Below are experts of layer 4 (counted from 0) of a mixture-of-experts language model. Rows are named gate (a neuron's input weights, with its number), up (a neuron's input weights, with its number), down (a neuron's output weights, with its number) and show model dimensions 0-223. Each number is 50 + 12 x the weight over its row's rms, rounded and kept within 0 to 99.
Before each expert's rows: "gets" lists some tokens that make up at least twice as much of what it gets as of all text; "comes before" lists some tokens at least twice as common just after its tokens as in all text. This comes from a sample of Wikipedia text that the model never trained on. Tokens count by the router's weight.

# expert 43
gets: "of ", "with ", "on ", "for ", "as ", "to "
comes before: "the ", "a ", "by ", "his ", "that ", "their "
gate3:42 53 54 55 37 49 50 61 35 49 56 31 38 49 64 56 64 57 42 41 46 65 49 45 51 61 54 46 25 72 58 46 65 35 44 18 57 41 40 43 44 44 33 49 57 23 54 48 65 51 63 57 39 56 48 36 35 51 49 67 35 32 52 73 47 51 73 60 47 47 45 60 43 54 51 15 58 70 53 46 44 55 56 32 54 58 46 44 42 53 69 63 54 46 54 44 45 45 62 57 62 53 33 37 57 57 66 48 49 47 68 54 46 49 58 41 38 43 80 81 47 42 34 19 53 41 42 47 36 40 49 26 52 48 37 68 46 62 66 46 42 42 54 48 47 45 38 42 32 40 33 71 46 36 66 64 62 73 64 53 26 53 62 48 39 62 47 39 66 38 54 43 61 31 55 68 51 53 29 46 47 67 52 51 42 40 71 35 48 52 48 55 55 50 64 51 70 50 38 40 74 71 36 42 57 42 36 66 51 59 71 69 71 37 38 60 70 56 47 36 61 58 57 32
up3:48 71 53 48 53 47 52 88 40 50 45 39 46 46 44 39 62 31 53 43 61 60 28 43 44 38 52 78 40 55 49 45 65 47 57 43 52 43 47 31 64 38 57 64 67 33 55 59 62 35 50 40 21 68 49 62 31 53 39 52 38 63 47 56 45 45 56 67 39 40 24 63 38 55 51 49 42 43 42 55 53 77 61 62 50 54 42 74 56 51 62 63 46 55 35 44 45 50 70 67 59 49 48 38 41 59 55 43 45 74 54 50 38 73 50 55 51 50 53 54 32 60 38 38 60 53 53 38 34 58 50 41 60 70 32 74 38 66 57 68 40 49 27 50 59 45 59 50 27 40 62 58 48 39 60 39 71 69 75 57 28 49 46 51 53 67 36 43 51 60 49 46 64 62 46 50 57 68 43 76 29 57 46 49 60 33 43 30 17 59 51 37 41 40 45 34 75 59 59 42 42 56 62 43 55 37 43 59 41 60 48 67 63 36 61 61 54 65 61 38 50 65 59 53
down3:28 58 69 53 43 52 39 47 46 54 62 39 51 68 48 49 52 47 56 44 59 43 20 52 48 48 48 70 52 52 50 33 54 46 60 36 40 57 26 25 57 34 48 54 53 52 62 43 53 53 40 48 54 54 47 65 49 51 49 57 52 37 51 59 48 68 35 63 63 44 57 56 44 62 45 40 50 57 49 50 50 50 33 38 48 53 55 82 49 59 73 52 32 82 58 45 62 46 72 63 70 62 68 41 29 61 42 40 46 68 65 36 39 48 47 37 49 49 75 73 37 64 62 46 70 50 48 41 50 28 57 30 35 29 30 59 55 61 41 54 56 60 38 69 47 43 45 34 75 22 47 48 60 47 53 38 68 57 61 46 33 42 59 49 48 39 60 27 65 59 43 46 39 52 43 47 63 62 47 59 58 62 72 43 60 28 40 38 32 66 51 56 55 55 83 58 61 55 47 46 57 50 60 49 53 27 35 59 59 56 71 60 37 30 55 27 65 36 45 31 42 54 62 63

# expert 32
gets: ".", " ", ",", "% ", "0 ", ":"
comes before: "| ", "\n\n", "|", "\n", "000 ", "00 "
gate4:31 58 57 57 51 66 41 55 57 46 45 62 51 61 49 57 56 70 42 61 64 46 54 38 50 55 50 31 67 55 55 53 34 51 30 40 57 34 43 46 62 63 69 62 64 72 43 45 28 52 59 47 17 31 25 56 33 55 71 45 44 51 68 66 51 35 64 44 60 42 60 38 44 46 56 63 45 56 34 42 40 20 45 49 45 51 37 32 35 58 46 53 74 71 45 51 44 61 41 62 66 44 48 40 49 47 28 30 42 48 44 31 48 71 57 44 45 44 69 59 75 50 47 49 44 47 77 41 74 47 56 52 51 57 75 49 54 62 40 43 41 57 41 55 57 35 62 61 28 44 17 64 65 49 44 71 44 42 41 49 57 55 61 49 59 69 64 62 37 42 39 51 34 53 45 53 48 45 41 45 66 46 28 37 27 38 39 55 46 37 46 41 49 35 45 47 25 38 39 50 28 53 40 48 47 44 68 58 36 64 51 38 46 32 42 60 44 63 63 52 55 26 68 40
up4:23 79 59 63 28 64 68 64 39 62 32 37 42 57 38 30 58 54 61 54 51 54 57 62 45 43 51 47 49 64 43 55 60 43 51 43 55 47 66 40 60 56 56 27 53 52 52 27 49 42 60 41 32 55 75 70 52 17 55 52 71 61 38 55 56 57 52 45 41 34 37 53 62 26 57 42 39 47 48 35 56 52 61 54 51 54 57 49 61 75 64 52 62 30 59 33 62 65 49 51 57 45 66 60 38 55 53 58 19 43 67 29 34 45 46 72 52 46 65 42 54 21 56 66 37 31 51 41 37 31 34 51 62 54 54 63 48 24 61 49 53 57 46 49 56 57 58 45 43 66 58 62 29 60 10 45 55 40 61 45 64 73 45 51 50 47 47 41 32 41 47 62 46 75 50 52 54 47 50 62 59 50 45 59 36 61 61 45 44 43 56 38 58 33 64 55 36 39 48 60 58 43 51 48 51 50 51 49 55 41 39 33 48 64 68 26 66 67 37 54 50 62 48 37
down4:69 53 39 39 54 58 59 60 62 53 43 56 37 32 53 42 47 62 57 48 52 31 25 33 42 58 47 53 46 72 39 48 42 56 54 50 50 40 28 50 37 60 45 68 54 66 51 24 55 57 33 62 32 56 56 47 54 38 35 26 52 55 22 27 55 44 52 49 38 59 60 45 70 53 22 45 44 47 56 67 58 53 57 43 80 34 41 64 76 46 40 50 31 44 58 53 54 30 49 58 59 50 49 42 40 55 40 60 59 46 56 60 65 49 31 43 53 38 30 62 64 56 47 56 26 39 45 40 63 21 46 68 62 50 54 43 50 38 59 43 27 72 40 67 44 51 56 31 69 55 45 38 35 39 28 46 68 32 40 45 52 51 49 43 74 37 31 25 55 47 54 42 50 51 53 51 68 43 56 43 22 66 44 60 46 39 37 58 64 50 55 66 59 60 44 55 56 61 35 41 57 64 62 64 46 45 68 75 48 50 58 47 52 58 21 48 38 46 31 57 60 47 48 57

# expert 15
gets: "was ", "is ", "are ", "were ", "be ", "has "
comes before: "a ", "the ", "been ", "in ", "an ", "not "
gate3:53 52 56 56 49 49 64 49 60 45 36 60 49 43 57 29 64 57 36 44 41 52 61 50 53 37 21 55 24 36 71 58 36 54 53 47 50 54 68 65 72 59 52 26 66 39 50 57 38 52 34 57 53 34 33 58 52 38 48 51 47 52 52 50 45 40 28 54 71 73 55 53 23 55 54 42 46 50 61 49 19 32 61 46 51 39 42 76 49 34 40 47 70 52 51 37 62 29 43 66 50 45 31 45 55 70 49 53 34 62 55 52 47 68 49 27 39 53 55 38 57 59 58 42 36 41 75 59 58 49 50 46 61 33 32 70 49 41 69 48 43 48 58 81 66 23 31 85 57 49 41 40 42 35 40 41 45 55 31 42 45 41 67 32 43 44 45 54 54 53 47 43 54 44 52 69 42 47 36 33 37 38 38 36 36 53 46 62 38 31 65 44 56 46 44 33 42 68 41 42 52 38 42 44 45 54 30 50 47 49 61 61 31 46 39 69 41 51 48 29 57 36 63 51
up3:41 58 44 33 55 47 33 49 37 52 65 55 57 56 40 46 10 37 67 63 52 47 39 38 59 52 66 34 65 58 39 58 63 47 56 62 40 57 41 36 11 49 49 67 39 59 41 38 50 46 74 32 58 47 44 43 53 57 55 39 53 41 34 37 52 60 72 49 41 36 33 53 73 46 32 56 44 40 43 51 56 71 40 48 49 61 56 22 40 55 54 53 46 37 51 46 54 68 65 43 46 70 45 47 55 42 50 56 58 48 50 37 47 25 61 60 42 37 34 51 50 32 49 75 47 65 46 30 32 65 47 55 54 61 73 26 27 47 44 50 62 59 46 31 50 59 64 13 53 61 55 73 54 65 47 62 49 50 51 59 52 48 47 62 72 70 67 59 54 43 47 46 46 61 45 29 63 41 50 57 56 65 49 59 47 58 53 45 55 60 35 47 54 60 41 61 77 33 49 62 38 69 69 41 62 48 66 62 65 48 45 27 62 61 57 39 62 55 53 71 49 61 45 52
down3:53 74 53 31 56 60 37 44 40 52 74 67 45 45 68 45 50 42 37 53 56 61 44 58 52 73 61 55 45 62 30 39 48 52 65 56 44 61 47 54 47 48 45 65 56 64 54 57 59 60 85 45 46 55 60 52 38 35 62 61 33 30 40 38 47 50 68 40 66 38 39 34 42 57 36 50 43 27 51 63 60 48 25 40 53 56 44 18 36 67 51 44 45 52 42 65 49 66 44 48 58 44 26 56 52 38 67 55 48 65 51 55 47 61 49 70 68 39 24 67 47 50 46 62 42 45 59 45 27 56 44 80 28 37 79 51 33 37 52 36 62 51 38 25 50 73 62 48 52 28 54 43 60 48 44 45 57 65 75 55 41 41 39 53 44 46 64 50 38 49 51 71 41 57 43 50 49 51 59 51 44 61 63 56 55 33 44 49 77 61 77 44 35 46 44 58 49 54 45 69 45 53 51 51 53 42 75 45 52 51 40 48 44 36 62 27 41 51 37 57 74 64 63 53

# expert 3
gets: ") ", ", ", " ", ")", "\" ", "), "
comes before: "| ", "|", "and ", "is ", "was ", "which "
gate1:32 55 51 45 68 64 45 61 81 61 56 60 59 59 69 49 52 40 70 60 45 40 61 53 50 51 52 64 40 44 44 45 57 59 40 43 39 54 49 50 54 50 51 50 57 50 51 43 51 42 47 67 37 37 44 58 25 57 54 64 42 61 38 57 73 59 55 41 34 49 63 65 55 60 29 14 53 42 42 46 56 46 29 44 53 46 54 38 41 55 43 51 30 48 65 48 58 54 73 48 46 53 49 55 70 58 35 47 41 66 46 38 35 71 56 54 40 40 33 40 30 47 35 47 30 63 59 60 43 54 36 74 52 52 42 46 40 47 60 44 46 83 36 40 47 55 61 70 51 73 51 65 35 43 38 63 54 46 48 41 54 51 61 49 27 31 46 34 53 43 51 35 49 36 43 22 54 43 65 42 65 46 58 46 38 47 28 48 55 47 50 46 26 41 45 27 66 65 63 57 39 22 45 76 34 70 70 45 61 41 40 39 34 65 28 37 59 51 58 60 73 64 46 28
up1:59 42 68 36 47 51 44 53 57 37 39 62 96 57 30 51 38 60 59 48 54 67 52 47 50 57 39 44 64 53 62 44 63 39 36 52 61 57 61 34 65 45 35 64 53 49 27 47 54 68 41 61 56 64 56 58 47 37 80 57 65 34 42 54 29 47 46 36 37 59 53 54 44 46 32 76 60 53 48 40 53 47 58 46 53 47 44 44 47 20 39 53 60 72 54 50 49 45 46 47 49 67 51 60 61 59 54 55 43 52 56 28 24 42 42 48 37 31 51 41 62 55 62 56 69 47 64 26 66 49 60 29 50 37 43 58 33 61 45 64 43 38 54 49 56 51 53 47 40 45 32 53 55 55 71 43 32 51 47 33 55 69 50 54 76 74 35 45 56 46 40 33 13 55 37 63 62 50 52 53 37 49 34 47 67 53 70 55 48 22 73 63 35 59 52 46 54 32 40 37 53 64 29 46 46 56 45 50 45 36 49 64 62 56 56 43 48 23 38 58 33 65 58 51
down1:53 52 51 64 30 29 60 24 52 48 42 53 70 38 31 35 73 73 47 38 45 36 73 40 75 57 38 67 62 55 70 34 60 54 46 36 64 49 56 52 65 60 72 75 78 46 27 58 45 57 39 44 53 48 65 40 36 39 51 56 39 50 45 76 51 53 45 54 62 45 50 54 51 65 32 41 70 57 42 61 60 58 56 42 34 44 36 60 44 48 50 57 43 35 34 59 57 38 44 49 38 43 53 50 49 50 51 47 42 62 43 44 46 48 40 58 35 44 55 44 40 72 50 37 20 46 18 54 52 44 27 60 59 50 58 56 37 64 46 37 47 20 48 44 41 60 46 53 68 46 53 54 56 64 66 39 36 61 58 57 43 62 42 69 53 50 49 41 81 77 58 62 50 70 64 57 37 45 67 47 62 69 61 42 72 46 64 40 51 50 61 50 65 48 40 56 49 35 63 53 24 58 55 50 54 51 66 65 49 52 57 56 54 55 33 62 66 75 44 48 68 46 60 52

# expert 41
gets: "as ", "was ", "is ", "to ", "that ", "it "
comes before: "a ", "the ", "be ", "not ", "been ", "was "
gate3:42 71 44 31 46 58 40 52 38 62 70 54 55 57 59 54 28 45 54 52 59 47 56 63 32 62 62 64 69 56 48 58 36 47 59 45 58 31 35 54 48 65 40 72 47 55 59 27 60 50 46 53 66 65 51 52 68 38 73 60 47 48 47 65 26 34 39 37 35 69 46 66 42 51 51 60 52 58 49 27 57 49 29 56 54 69 67 50 59 56 70 44 36 57 49 41 59 34 29 37 42 46 30 50 63 42 32 57 50 44 41 37 61 54 65 57 55 88 55 64 57 44 58 41 59 36 59 66 53 40 32 71 50 48 41 51 33 50 67 65 50 62 52 50 52 59 21 67 62 50 51 61 62 55 56 63 35 55 56 56 46 68 36 61 56 43 42 34 48 52 41 59 76 50 43 48 62 52 64 42 77 40 59 19 51 64 40 61 48 31 46 48 44 69 51 21 30 44 45 55 41 65 70 50 58 40 51 49 76 50 55 55 57 41 61 52 57 46 54 44 52 34 43 26
up3:45 34 58 70 71 36 60 60 63 34 45 49 48 50 41 29 70 60 41 41 39 49 38 36 65 35 60 46 31 48 48 42 62 41 33 51 44 59 59 57 66 37 60 27 42 48 38 55 56 53 50 52 60 41 49 53 47 54 39 38 31 46 50 46 55 38 57 65 51 43 28 35 65 42 51 60 41 38 39 87 57 64 63 51 50 38 26 52 55 37 45 52 44 55 38 43 59 57 49 39 53 58 46 48 43 52 61 44 31 57 42 56 28 59 43 27 48 15 38 45 33 60 48 64 35 62 46 34 41 53 66 47 49 48 33 44 66 65 48 37 51 45 47 41 53 50 73 13 43 59 56 36 35 54 30 54 53 49 57 45 53 33 70 39 35 51 49 62 53 37 62 44 30 50 54 56 39 48 43 56 20 57 49 81 60 36 75 37 49 74 53 60 50 53 47 71 58 66 78 39 53 40 36 63 45 69 48 42 25 45 58 46 61 39 60 40 53 51 66 64 48 52 38 60
down3:50 45 47 47 57 54 56 56 62 46 58 28 60 36 58 44 48 48 37 49 54 37 54 73 49 49 41 45 64 51 55 52 59 40 57 58 64 37 38 52 57 40 62 57 38 27 43 50 74 67 65 47 48 40 61 72 23 45 44 68 53 38 48 59 35 52 52 49 61 42 50 33 45 58 39 41 49 36 57 52 41 67 59 50 54 64 67 66 51 65 73 64 68 69 48 43 60 65 59 58 49 54 59 48 33 52 26 26 57 38 29 41 69 57 40 63 50 41 54 49 42 28 53 44 47 59 47 47 40 64 40 55 49 36 81 50 38 70 50 64 45 60 51 43 60 17 35 42 44 62 77 28 61 65 43 59 60 49 34 47 42 72 62 40 52 47 54 42 44 44 54 35 78 66 56 34 38 57 65 51 52 55 44 55 67 40 49 49 40 55 40 73 74 79 45 58 56 36 39 32 42 62 57 44 65 61 43 61 20 61 57 56 26 54 50 36 55 69 47 47 47 53 59 75

# expert 45
gets: "of ", "for ", "at ", "on ", "with ", "to "
comes before: "the ", "a ", "his ", "their ", "its ", "an "
gate3:39 49 59 25 41 55 72 51 50 58 46 64 43 53 60 21 37 60 42 51 64 61 49 42 41 58 46 65 39 61 43 56 32 71 55 55 63 41 62 61 33 38 60 36 68 50 32 30 72 40 64 59 76 54 33 44 51 60 48 39 45 47 45 40 55 45 43 49 24 41 57 36 37 46 53 78 62 48 38 54 67 55 58 58 44 42 42 63 42 41 42 51 52 44 46 55 66 33 31 44 77 64 65 35 35 53 56 60 50 45 43 68 49 38 64 52 43 26 31 52 60 52 55 46 56 63 37 46 72 33 40 28 63 51 71 63 58 65 34 52 38 52 23 43 54 36 47 71 52 52 44 46 59 40 50 59 53 54 65 53 56 72 56 37 56 47 25 72 44 47 52 54 57 51 44 52 23 51 42 37 30 62 43 45 54 33 48 36 46 43 40 55 63 32 34 38 67 62 55 74 68 58 37 46 30 66 26 52 27 54 57 41 35 57 36 56 56 45 41 59 56 55 39 65
up3:63 57 52 50 73 34 18 44 36 46 43 38 56 59 56 73 67 55 74 43 52 34 40 51 43 31 43 55 50 65 61 45 61 44 56 48 48 53 55 64 73 49 53 41 45 60 39 55 40 29 58 14 61 32 57 44 53 25 40 87 40 60 40 36 67 32 31 29 71 55 56 50 65 44 53 17 55 42 57 39 52 35 36 57 61 57 39 57 63 48 44 67 69 44 58 57 44 40 67 55 35 53 45 54 39 37 42 39 46 43 53 44 44 54 49 51 70 50 70 55 44 45 48 49 47 55 65 45 47 35 42 49 42 64 42 80 45 55 47 24 49 42 64 60 41 46 63 48 39 49 56 47 37 56 55 48 49 60 41 51 44 25 30 55 49 55 50 41 48 78 48 57 48 26 45 64 60 37 50 50 48 36 55 61 39 53 63 36 31 54 67 56 47 63 66 36 18 59 50 60 46 43 49 83 56 41 57 58 69 56 50 60 48 55 55 57 24 50 46 53 53 40 49 51
down3:59 70 51 58 47 62 29 56 39 55 80 63 34 37 71 51 30 69 68 38 43 49 37 34 47 46 38 69 48 61 56 63 50 58 53 53 76 53 63 44 63 35 47 36 57 78 35 40 49 22 65 33 64 29 39 73 36 43 56 65 44 56 65 54 63 51 35 65 64 81 37 37 50 38 54 44 43 55 69 51 46 39 35 49 61 36 48 51 37 45 64 53 56 66 39 52 47 45 60 41 58 37 60 38 71 50 63 52 60 41 57 27 29 60 46 39 39 23 39 42 61 46 48 54 48 50 51 49 32 45 53 71 27 61 33 55 68 58 50 51 42 52 37 49 56 43 52 59 54 68 36 39 58 49 39 55 47 68 54 61 26 53 39 51 56 63 64 64 38 57 52 48 55 46 36 47 38 56 59 61 52 61 59 35 54 57 52 48 80 36 46 47 62 61 74 37 48 33 39 65 60 51 52 69 53 83 50 63 61 62 45 34 47 62 47 57 52 43 54 56 51 49 32 55

# expert 36
gets: "|", ".", "==", ")", "===", ":"
comes before: "\n", "\n\n", ": ", "==", "00 ", "= "
gate1:59 46 47 51 47 58 56 60 51 48 61 47 62 49 52 36 68 48 27 63 43 33 56 32 56 48 33 47 62 38 18 50 32 61 51 53 36 67 56 75 55 62 51 41 46 54 54 51 66 45 35 58 33 51 52 37 59 38 61 53 49 44 26 48 61 43 35 34 57 26 57 51 43 62 52 62 56 37 58 42 51 40 67 39 41 61 64 70 66 53 49 32 38 48 43 70 56 36 50 44 51 64 45 69 48 71 50 42 51 60 19 42 33 48 76 38 64 46 45 69 38 36 39 53 60 30 41 51 51 44 44 44 42 40 46 37 55 48 53 53 75 44 31 57 43 71 41 42 48 46 56 59 52 32 53 40 49 65 69 23 52 34 63 62 31 39 45 50 61 36 65 63 45 47 61 47 56 71 61 41 37 46 44 40 55 41 14 30 29 59 49 44 29 41 42 37 52 67 44 56 61 56 64 58 37 31 65 57 48 37 53 45 66 25 21 27 51 53 45 57 59 53 49 36
up1:38 56 52 49 57 37 39 36 56 40 44 55 43 49 49 62 35 48 62 31 59 61 40 65 38 49 66 60 47 59 73 52 70 32 41 50 61 39 46 33 50 43 47 54 44 47 44 55 36 43 77 32 60 38 53 69 43 57 40 43 51 58 74 55 36 59 63 62 45 78 41 52 60 34 44 39 58 66 39 51 59 57 26 60 61 35 54 32 40 35 56 66 61 39 57 28 42 75 55 48 58 39 41 34 55 45 56 53 61 31 88 64 62 75 20 56 35 49 57 40 53 65 58 40 45 77 61 48 46 56 61 58 59 56 45 68 44 38 52 52 41 59 69 50 55 31 61 60 47 56 48 51 50 71 46 60 59 32 42 73 63 59 39 43 68 58 52 52 42 64 30 45 48 56 34 56 45 25 44 52 64 43 63 60 45 59 74 66 65 47 38 46 69 57 47 50 52 28 46 40 37 54 26 41 65 68 42 47 49 58 45 57 32 70 75 64 44 45 51 45 45 47 57 57
down1:58 68 54 55 31 38 62 54 68 20 52 48 57 30 54 51 38 60 50 61 41 61 71 52 48 57 56 34 58 59 71 38 51 51 73 41 43 41 40 41 48 37 72 54 59 67 63 48 37 49 66 54 90 42 42 51 46 61 55 46 53 41 55 50 42 46 50 50 52 65 45 58 59 48 45 65 53 64 42 61 54 57 42 55 61 58 50 43 51 35 33 61 35 56 50 55 52 52 71 73 66 37 63 54 39 49 51 66 55 45 64 31 53 59 65 65 30 57 43 67 50 42 42 58 40 36 65 69 46 49 41 56 46 39 31 67 43 56 31 65 42 48 57 47 68 46 48 54 65 51 22 44 06 44 62 44 52 42 38 49 38 55 38 33 49 52 46 50 84 59 66 43 56 59 51 49 51 62 32 35 64 64 56 31 56 62 55 86 53 57 56 49 68 63 53 30 43 48 39 42 47 61 36 57 51 34 30 40 42 61 36 56 39 39 30 64 48 46 59 61 56 51 26 61